config = dict(
    n_layer=11,
    d_model=384,
    n_experts=64,
    experts_per_token=4,
    d_expert=64,
    d_shared_expert=384,
    activation='relu',
    moe_layers=[0, 1, 2, 3, 4, 5, 6, 7, 8, 9, 10],
    router_score='softmax',
    normalize_top_k=False,
    routed_scale=5.22,
    balance_loss=0.00039,
    balance_bias=True,
    init_std_router=0.0218,
    lr_router=0.000637,
    vocab_size=30075,
    norm='layernorm',
    norm_eps=1e-05,
    tie_embeddings=True,
    optimizer='soap_variant',
    lr=0.00303,
    beta1=0.95,
    beta2=0.99,
    grad_clip=2.0,
    batch_tokens=131072,
    seq_len=1024,
    train_tokens=417900000,
    steps=3189,
    dataset='wikipedia_en',
)
Below are experts of layer 5 (counted from 0) of a mixture-of-experts language model. Rows are named router (the router's row for the expert) and show model dimensions 192-383. Each number is 500 + 25 x the weight over its row's rms, rounded and kept within 0 to 999. Numbers have three digits each.
After each expert's rows: "raises" lists some tokens whose logits its average output raises strongly, later layers aside; "mostly gets" lists some tokens that are sent to it at least half of the time. This comes from a sample of Wikipedia text that the model never trained on.

# expert 28
router:482523528480495530493467546511513495507515559500483510474511469519531511513497499528473485515511492494520486531508470512498478491468526469476536493505487514527525487492487532528511483503525469524488459500518488489503496464491482463449510489516538457527528457503483538515482497483515488513469515482499499480489479526526477471502521477493565516504462497483522500560506523479482475477516530485479505503512500477520519476511485524459480497461536511555477496453513500488532538485493524495510530529502518525478461512491428462532485509486475544552506509469517426482463544485495539481
raises: " H", " M", ","
mostly gets: " State", " National", " International", " public", " University", " state"

# expert 6
router:490479514474483507525502447466548518518472475467501531476452473499513498543546477460469476482485455452543484493488525469499505441529502545557486508497493516488512527510522497478480463500503510467443486469518505489484519479510477511548510495524527521512507526486490518492475469481464516501508468526517529503509518471457519485462557484537485513489525515468495512528519465494553500470444489501543498516482515508508496503540504459500498511507476488540476447465477515529500468545503490466534494519501534529510464481497492475531526481456487516518493513492508464547442506516510509538
raises: "ux", "on", "ep", " As", "us", " At"
mostly gets: "le", " de", "io", "ro", "ne", "te"

# expert 8
router:494524519520448490529518512514506465482544465541503527520515511493478484434496462488494508450471508508518545541459528516484471532476480511480540449499504487526486508516508512494519526508527542519492520534497491518507490537499506464524495547490490493503516552516499496548514470492470462464506487484459528467505513480500527475468488494483517531450470502470468497498474490461525481483457501482514510474484516467534515543505499536514466467475510523527495515495527519498508472493492502499462497447481518458519495528498535526471529481523508511477515528494474487476508509482494487513
raises: " their", " its", " T"
mostly gets: " after", " released", " before", " during", " After", " until"

# expert 25
router:491508526507486499523478506499519517455499508502535559530497486496515535530507509531442493488525506529512518473501462521493528503494549481491493544493493520548467471487483486497492476456513473523551461453466483488503481503473445478509459521464518527521477466519501499550526518536515534521500499458505500533497483549520539507502465537542495508516492488561503470507485518513453528521537492484494497488535506534497515455472535487538450511507516511471486491491501533489519504481478480481472509467479509518481503526527459491486504542457529514513516519483514479552490540528483482525
raises: "ming", "mer", "akers", " than the"
mostly gets: "iper", "284", " | −", " sq mi)", "- •", " | ."

# expert 12
router:534489522513488453446466481509515478532495537490445539539501494509506492526501537483529546500496516506453521510526496463504520500502464482489490499536485479536505507494519458501489526488482516476503499499544521506502462488481533520544480522479465465507524490534447508488471483457471495538482486491474482503537486512509479511521549486510465481556495496498507516530543479533507543521501518512524515531534451512538516528507485506486501462481536508511519503522504507485470460504534454495514516500502506477518512481475550532458502522522476471479512502508479539497534482490463485498
raises: "====", "===", "==", "The", "In", "===F"
mostly gets: "\n\n", "==", ").", "\".", " ===", " =="

# expert 16
router:443466455514549539535494509483452524503507488492532482535487474527503494515463544474548520522501465484524460490522555532539495503480483514559480497451500523492502529512473478494491506556511506496482473520537503470492511501547478480484521496514499510496511492508526480472491489469530524480445533549492478471513499466482513445536522466501522495476502493503519494493462492473463486507457486466503485501476501456472546509491510487479517535481495506487489549497504557453513508491516540485492450523494525508499534485485465497518512512471536491502527496482500527521496465504459515493
raises: "ache", "ual", "ling"
mostly gets: "ind", "raw", "ool", "iddle", "ittle", "idd"

# expert 36
router:503537494541490465495500519457471485477504518486522507568518487497502485469481469520473510505486543514475456521463469485501541502487471451499519480503539482550510532486509499523515474459517454508518493512477467517497467501518490516526505484444482500481537509497552492520537499486465483478493477469545500472504503512526489549543465544472497541481545496519503540475513491538532545517522550519466458502476510495511494502520504487512495453499442534497480467485482506529520544518498504518490509479500473513498509503486530499555506509494534524514531561552484466501521488505508506466
raises: " turn", " end", " attract"
mostly gets: " was", " were", " had", " to be", " has", " are"

# expert 30
router:538482510511513474458488475526495485500513485503515518492508504506483542515513543497524523515508530503497545506508471466484531442474510514523503481498524527534500498481489523492528511473508508524441497461527522504522459484475537492538458509478496495508483550523480495486501477500482506502460499496456494486528489481525506519510498506545528490480525507468473524529510475543458550493485502519539522550510471490497511528512486442491468526457556493501524499517509485505530476535485487541492508526518486448520496475498504527483464532549465480463495512493464485484550456479468506483
raises: "He", "\n", "The", "After", "Cl", "St"
mostly gets: "==", "===", "\n\n", " ===", " ==", "===="

# expert 39
router:513484469529515491486493468499547462480493484477515510539494562500527505472497502526480505529552458511472531508498501522527496514448467473472470495546464476483512484493517503496512515489479512479495491504492506491477486483509471489529526509523469519538481530496524464537492468515472471522555474497552476467483545490514500519527519484538494490500477490516511449504490517488489482501525475513545486473504537533493501478497522488511555508480453512496521467534464506520535486499481463522486484535465548470513495486472509509481528525505517517548524513476483516472550497483498472484
raises: " in", " he", " sl"
mostly gets: " up to ", " found in", " wide", " higher", " approximately ", " It is a"

# expert 34
router:502484564491476460449478487456481455489525518499499504500523484465477537499530504550455479477482509530507516527491444536508514538519539561448475511468505474530522516489530540498532486515490474492541500459477510507485500499471484502480511489514507521478510488488519537526512540544462473536467490462506524545524467551473448529485486478471495476492513505535515509475488518478508525506490538492493496469507451496495512505481513496481461472513476521512509492488478519491497498481525476462500547516515511487489519500532541511484495524497476524491513483507488507515493470523511502486
raises: " | GK", "980", "990", "998"
mostly gets: "1", " Primary School", "2", "284", "31", "786"

# expert 43
router:526469453461518470453497489508517501487497478484511494515483490495508480490486471446449535524465541516496497466533489436518465489449469512524536500477532488502531560514477465464464502489513522473477505520523500521494510504521515524530526484518535498477532518491500489475497515489500533504456467462522499489499473495500517513495499480527486499514523504446482499482513527552539489499516538546491544531533527528513516507547550495489523504496488529496511491439499523476507508540498525516472453509498484494506554477531458474513503530489509476486509501541479477540434487535500500472
raises: " included", " reached", " had a", " appeared", " claim", " appear"
mostly gets: " He", ", which", " it", ", he", " he", " It"